Weights of a small mixture-of-experts language model, trained from scratch on English Wikipedia.
Size: 8 layers, width 256, vocabulary 8192.
Training: a variant of Adam for the experts, 542M tokens, 8453 steps.
Below are experts of layer 5 (counted from 0) of a mixture-of-experts language model. Rows are named router (the router's row for the expert) and show model dimensions 0-255. Each number is 128 + 24 x the weight over its row's rms, rounded and kept within 0 to 255. Numbers have three digits each.
Before each expert's rows: a language model's description of what the expert responds to. This comes from a sample of Wikipedia text that the model never trained on.

# expert 2
Description: Table cell separators. Pipe separators between cells in wiki tables of election results, sports stats and track listings, plus articles like the, a, another.
router:144116098115149168145154084129105129137116158154165129138143137150106146131105077124114138143160118114167134122099129108115114160132152102061172123129131139111091149162140154079147140110159095138149106111124132141146088181111145169125082121152133151101156130133116110155114136086174155120131122080115150151160094120150150147158100104132146105149139127173084199137136121137102125134151119140121119100154119122114154097100083125140156115147136176082140080153113181137124136141107159121142104143124128126104080135106118127105106141139149146114128144129092133143103133090121099131137121176150117118113128121109156112130107154120115167140088165157109129113118092119116137121139076104077156124169146107106131157121134147136068116090132125086148167133104137136126103140115098

# expert 29
Description: Sentence endings. Periods, closing quote-periods and line breaks ending sentences or paragraphs before new sections, plus he/she starting the next sentence.
router:137109129166090142107153164131136115130147132167082128113122148118139101151108129084136113167109143129120101099159136153140115131114181088134083131101163197134134089153156145112073105121149171094139147128110129130114137132128156128158165137117124164122096167108093087102158127147109151113134134153102170135166084172142125138113157118140116150133164136097119142121170089136137101130149104074171164127127079120171162143156181096124148116158142142116123145159086129151133129147127138114141144134132097135085097101127150122150114126145109143102128109096117125097163103131152086128145120117113147133122106152110108120118128118151103138196099099103141152148100115100110142113097155117115088153132142104146123145115141142157186157094094117098125137135132120099135146135168132

# expert 6
Description: Verbs and participles. Main verbs and past participles in biographies and descriptions, such as made, produced, became, served, used, taken, been.
router:129104123122144151147126115108116142126167102165103135144116118141097157140134137123091159080129142154144107087108111088091147153140118112135115136118149132099113095163108158154138131112122148128132105123121157085096132147081119123148160131146108094147093110174159144138124110169139122097096115179132091151141166134155137129096141109166160123100145105149147135143112140151149114160140121091079108150079107134154144139121110116095158115139144156148144157091138167124102138153105120141091083145162122093154130116116148136108116127114163157109100154148162128164125099094130156161113168097121155127083124126092151122145133104122139135120166106113127118099120090142170149120090141100106090082072154169149075115162122064108122134105158104152105129102113102122104107113138152

# expert 12
Description: Spaces before numbers. Bare space tokens before numbers, dates and years, especially after month names or in tables, plus prefixes con, ex, dis, comp.
router:146084104179126103115122121110082074123123128146095128159122075092165106156137169095155143110116104102100128117073107136097152107152173162139113091091118115147128152128099147136148100095137160083134119142093130144139125120135107140143128123131167118142147090158131140094137105118132104153136162100105138107108130082125136145161128142153135084097083151094165087144147155148105090159088117105079157100105138138100150098171145153130123087158117118118136135131115156149116114111100125105095126155098070127152127135140128121105087151096135140121102158133119113120127100148131175127143148161085088146116134133142150150117129139132116116070103130119115109116109102142127111137145116112165134150119120113094131112102107163119153155170092130093116090120119148164138156162110106

# expert 31
Description: Identifier and score digits. Digits starting codes, identifiers and table figures, such as PubChem CIDs, formula subscripts and league points, plus underscores and carets.
router:084128168146058153140110158142126137150129121132173106125116152122107168124087128164142159148119113139118152151094127105132101145153171164160170118142122088128078126153167090123178149126108133141160147132099130132116156147134147110158089090098127101102063162148122124175122169099109123129136123140129133135129146118147122098155150123137087130123118098155177189112156099121146146093146126138187132122145148132133169108131145113156159164103113095117137136111109161159167118114111089084138129151123109142124101117168125106141100149098128121178144097165123126111127167109132129155163132110122147103166148122138113109147157145110091164142145105128131119162148186141141083117127116144120132113156135148123102110130129173097138111156134120146166129113130102099117101152123140

# expert 0
Description: Word-initial fragments. First pieces of words split into several tokens, like gro-, fo-, li-, co-, plus list-item hyphens and table pipes.
router:085066136105080148139121166155155100152131139109066152106142121113109147104143121096104121157135152145137169143149139119119099099146152138127111153145087089140122119163133147152142169107137137107121124111133124113124105096120164125155156140099156117141132148130121150136138123155160115080121127130134093101106146160138088112123123165089129186112087104138108142113142140125127136099141132082137145152135194157076163151147143116159138180133133128132168117145081176110091167116143153124082128128096122150126116114127110096131105112118161093127143132116152089157092098119114132100107143165089122135175086100137124128131096152088152134127148163126150127112121104165146082180133144158132134138166111097100164077136112142140121141124158126144133144105119116120106093118121119

# expert 20
Description: Function words in prose. Prepositions, auxiliaries and opening quotes in running sentences, such as of, in, was, has, been, and quotes after called or known as.
router:117138107111091119164138089092095148134092100135142148131165122096128121133133115163099152150171157131114103138149079149123121152150118145109161152093096129112101130130134126103095125112185097110093131128127154162108153127132130145146110060170117120120127124118174143103162126164135093123124132121137133160146123096093118099118129111185126136116130114158105125149128154169109140104153159168100164137097134121107112106112141122105144144121165143131095099126189088116144095096157078161147128183123085095103131159101119135167116092124129150114163133118151121177123112187097135129124145120144118136121142110149175138087103141134138107141119111168114113129165134115134082092137163157125094148153128113113113129076126133111129133178125119145143144108102108118143096166103147

# expert 16
Description: Table cell separators. Pipe separators, spaces, semicolons and line breaks between cells in sports results, election and asteroid tables.
router:125131120111142144121152130138109119115124123136095190081117137146103101080141122128114103142117157157140080095172133152136091133125150141094141107101131165137121156161146120076150158103120116124131124080165152149113088137132135141104098101125088164092182149135108137139140151130185159132102161113145169137130116126116152140117137122125153127100160164117093139124123146142118114112178126081148133148174110098152110161151121132122128128156165167106166126164136150131159135138102133101073149143112099099113144076135136122129114124111085182110139140075096159143121143111153084139120132159083151125103109100152143096159160112152130120114132120118109162122118155113101172162127098137147135137127137121094103150097142162148100081107143128133149162144075131160123131133137122

# expert 10
Description: Line breaks, spaces, parens. Line breaks before infobox list items, blank cells in tables, and opening parentheses before figures or actor names in lists.
router:147142126100114139149060151126123123123124138177171116102131142154123126160119143133123094126148160157115118127079134120116133140171152162112149148091155101123138140085148129139137113119134097133135145185159080158122127056118115162080112154140114170166128114112180139175103121112161124088166135095127103092111143139128113126113107116149131107131128136113105144100129098110110112136139119174143141149114129158103146093156082134137110122121149076098121150089103131149150097110130098155148123106150151103143154133163131122159131186133076143127141084133127132116127164107130153131162144153099124156141113134081103108137110147097151176117115179073128142153125164119130120158077129124098126107105100142089149125136125158109106109113122134089150139132088126136116121109106101

# expert 9
Description: Common noun heads. Common nouns and noun-ending suffixes after an article or adjective, such as film, season, operations, installations, manager.
router:120146126112189080122122138088164104128151123130094105150104118152127159108120130144100134171136105101178151129161120156117103119140095096106116102158149100156137165137113144147098147142092099093143128099168138118123145147138158140162131125095153120123135128112100107117177148110104121133109096164104150135140164138125157131122183178167109176126149095110110134112132132158116111139093104129101148132142189086118103148142146130112152169096086138116144133084108097158125166139130154115120102144130106156122137130063151147111164135147142127121124117130092154115112105141141189131135123111140146123114130148173166162131137101148124126099138108132156167114169106122157151114131174131127165112165083164129140137130173092096095119159113163141142144128148125149126151135161156

# expert 27
Description: Abstract nouns, adverbs. Common nouns like Act, time, series, area, plus auxiliaries and adverbs such as not, very, most, also, was.
router:131102103136150077100144097126124112151146145114133130109135067125137148140171173139107154151101117141129156131137132147084148105113117097171146107141123130127136149092066151146123110139159154144148128104104158130137151149165172147135118138075129125111136178157098131160162144122115194117140128169157117120147145164115110116113131080159105138132150078135097142117142134166155103106071140110110111106140112103076143127119105142089088173121078135123108099163128125153170131121148117146145111161096110099115152127100147167157109119109112134121111155166115149114148128152102144146093106114130137098124140144172174134104153139169107109119120112108137139120147103128151088152116127149074107122140136168096141127119160085100113119115102174163129145135144148123107125121121099

# expert 28
Description: Function words in prose. Conjunctions, pronouns, articles and verbs in running narrative sentences, such as that, which, the, would, stating.
router:131095104122119125095133111104166132145140105120121140152132131137127158156119097145113139159170140111150110144137109122124123128070122145112159158147126127178109103121118152131077130090145133152117143101113156079134165145073144094157111130157129131140084097113139124090127123123118141136099113129104131151143132101112105114118096141181127136095144101122130129138123142153157147164126142121122147094123118149131106102148162107099140083140141172116091152136199084165117125161144125152147117130149138164074120149109130164111131095132152119124122115110172132145124117173094151120113153069141159086164172165118152148136158121108117133147155092132095135125074085087135148115138141146100133173141127132170111129077090086122126152151145104126110130115126149172135078115129168

# expert 7
Description: Name-initial syllables. First capitalised syllable of foreign personal names and species epithets after a given name, such as Monagas, Bartolini, Lijun.
router:137131118116079067149108145132134163086150099095130098134101137099092171154090114143135120137114106098098095090078123100124140152160121126121147098142109177139120120138156157143119120099131161128164133129075143122093150104139103086121119143160111136126082137111108143124103097102132133163126142142161122138150112148113141102180148122101126115133088136123137166143146139118150058127166116123134110109130095107144142106109149137101125122131140112089154145075093099122134121135126131145153166154106090126124118136146122145130116090110090138131118158178097109126153152132134114123101102118122094123165151119150101161128115114109117140157100101147116130159128172110134123123153097120088122133168140141152153163160131161076145140157085157180119127144165105110156135116199100

# expert 17
Description: Stats and area figures. Tokens inside numeric geography and sports records, such as of which, every, dashes and slashes in area figures and career-stat lists.
router:145120072137131095128106149141145081160091142145109121101136129157158138099135096141109101129126148155163169130126145109143116115139147137085134165171118114121098184136105092149145154143127114139135096157154087127097124105143105111147168148132109167100116158162138165170101113118136140143149127102116152167089165147143123112137112118176146148138144155149145186128122139127142119097149096178136093155090154135154098116112108146155113139107120087162124115177157137143131129133140130122110065090124115109133125094090129112116147161117146087144118149164158113132084100168105113146146159132119147146156139102104126141136135171114130132132161162149127144172109112159079145151120103112133118141139117157133150088142130158118105112093137144069158118126114090139169125095096126

# expert 14
Description: Section breaks and prefixes. Line breaks and == markers that open new wiki sections after a sentence ends, plus word-initial pieces like imp, comp, de, pra.
router:115136124139098166157123153144127121161108126163140154143134108184134072080127113101116121110143143088125149164159116150115145117126107196162098124109092124114142128124091132086135094145164141094121148114110136130121106115122144154099177143082156106136147112130162150101146148144111094112146196121164156128109114123141119168091127118123152118119104108125154075164110122127150089135098157119106149098100105159109155108143128120158118112126146119114136130138098110101084177130126116148106113146136123138114125097143136079103135118101119095134102148119199152107108138125106099154145138127160149155124093121150112121119158159103158115133159134136135120109128118145159136143115149132142086100078132087088165094100093085150153136104140106106107112144124136130127162192110108

# expert 11
Description: Digits in years. Final digits of years and numbers in date ranges and tables, such as 1989–1993 and 2000 cc, plus %, million, closing parentheses.
router:105164131162168119149137147117161156086100107129143140091117143163140135132168158093161121099072152145115126152143134123143137145132165118150093102080164154113153099164120124149087133146097139101126112135123155104090134123157155150097096134132113165100145131147126154089126130128153122110109084131123098122130101145095140132146127134146108146148160101110141076115147113136170133139160097117128132139148118097153134145144157122097113151123128144128147158149103129103098165175094134136134176101136106098121147114130153161135161135100131148099171123120111146104170148149161085164132115106140140108122125124097127089126105109162138080173134135141156140100083134125095126152117121099105107195168118138146154126144140170128196114106141132074142087130151112156108128096123157

# expert 26
Description: Name-initial pieces. First pieces of capitalized names and prefixes, often sports teams and places, such as Green Bay, Wal-sall, New, South, pre, re.
router:090133178121123104095125121157116108129133106085171094118128140154149113134117148131148109122086133112112109084140156150175132086097135152101101166143159076151138138141095121162108151108114152152128099137152145134164106133158147151080083098073157109108164129149145120086122099147127125132131125125131118118107144129170132175162143110100178105154094174104192093129123121168133133122133121172122125123148121130091083119071103139144112122153108131167124126121090139135104127158121099145109119078111150107134130161110092145141148106125093141064137166130135141119098142103132108127116134155075150160124132122131108100082097120091128092136094101148123113129125086124125106115129086121174141156130154136117120134134114097116143122136126149143112103084131134145126156152118115

# expert 22
Description: Leading year digits. First digit of years, goal minutes and counts, such as 2007, the 34' in football scorer lists, and table pipes.
router:158121080133084109145134094116100132186120129136153154111144115123134164168176119134162114075142136144128130168114186116170099163138115125114125111112124125141084105118182136157140116096094152097139141129109108119122088134110100113099093089092165164091104187115152103142119148113102131149155113139137150089132171151136128119135147103131104127098134130128161121127124133086121139126125095132141099086163138138156111136098126131160118120143123085129099183150140152117153115101133095129121109108133136107104099117149121121170127115096108127136171123115124170106107120120142104151140138122111102117151164158136107089140142149094119144115118147167099140179102155128116137107116126150160084123098115184135088130174099137095154114119151102113132130128159173129085104166137145

# expert 15
Description: Digits and ordinals. Digits inside years, date ranges, scores and tables, such as 2001–02 and 22–24, plus number words like seven, third.
router:140150126125102148140116152106085155130106144142160161150148160132150160117139138155143099109110118104165162135145150105142135123147145109116171116126147107069112089142079107155152122145135170167162108149127105118123107162132121133115116090105155098134143157123126144170123120103078140072098122167160163150121156115149160120124133157173103101103141115148181120146147107117126149130146119120189120155159153114117146172109116149162126134120125123151116154118150180153126104128104121157141127096150106137142114121139152115096105123146121119146119096150146126095079124091147122145138133081151130132139161104125098124151124121120123153164120103157135141123147178164086152092110156139169179094125098101138114120143110083140108093139112118173161112138131086069097158116106140

# expert 1
Description: Inner number digits. Middle and final digits inside years and large numbers, such as 2024, 25,000 and 14:43; also word-middle pieces like observer and adjusted.
router:129117138105093174069108140126101122149107160161082138129103152098137123110119135088107142087138111133126140088132161144091128100131140138102168127086134103087113146102087118074145110153119136143145125149111111090147120148116128112168113096086126101111171130133113178137151112125091090095114120124138129112092066072143135142118109120131108099118095149176169117103113140094135103124088095124120156140135132173145137156147086117178158111147143093120134123145135133137118117131129137090146133104175155109163113099120135098110154153117120099154113109138157099115118144128148145117140093096150132184121109149096115135162155135152133077100147128122155106140119147175105144131117133125170114149081094100140133126139101085135105132123104077104106105145109103133135142109105139

# expert 23
Description: Table and list boundaries. Line breaks and pipes starting or ending table rows and list lines, heading markers like ===, and prime marks in coordinates.
router:155093127109159164132137158164142131155108159152146110097138141130136126159083118088152138149148111103131115145107154097162130120131128114114163126108115130135125134159084146146103164113140120152104122153093164132133103155135153169104097104118103153080136112077127088135120149115151155096119119087092146132113112143128161073112135094124086119143149137132096108091112101152122141097131123179095169109097124128088133127128078171097115125099129142166124122110122133141129086146165147129133113100138107122124105145146098138100107128105142135126129097104147118126113163131150113139160154174154095168115112126127096102143088135110130119124096165152099176122117084112069123149115111104120143113125127128133062168130114145168108169104115189086147105105107139156087120135142139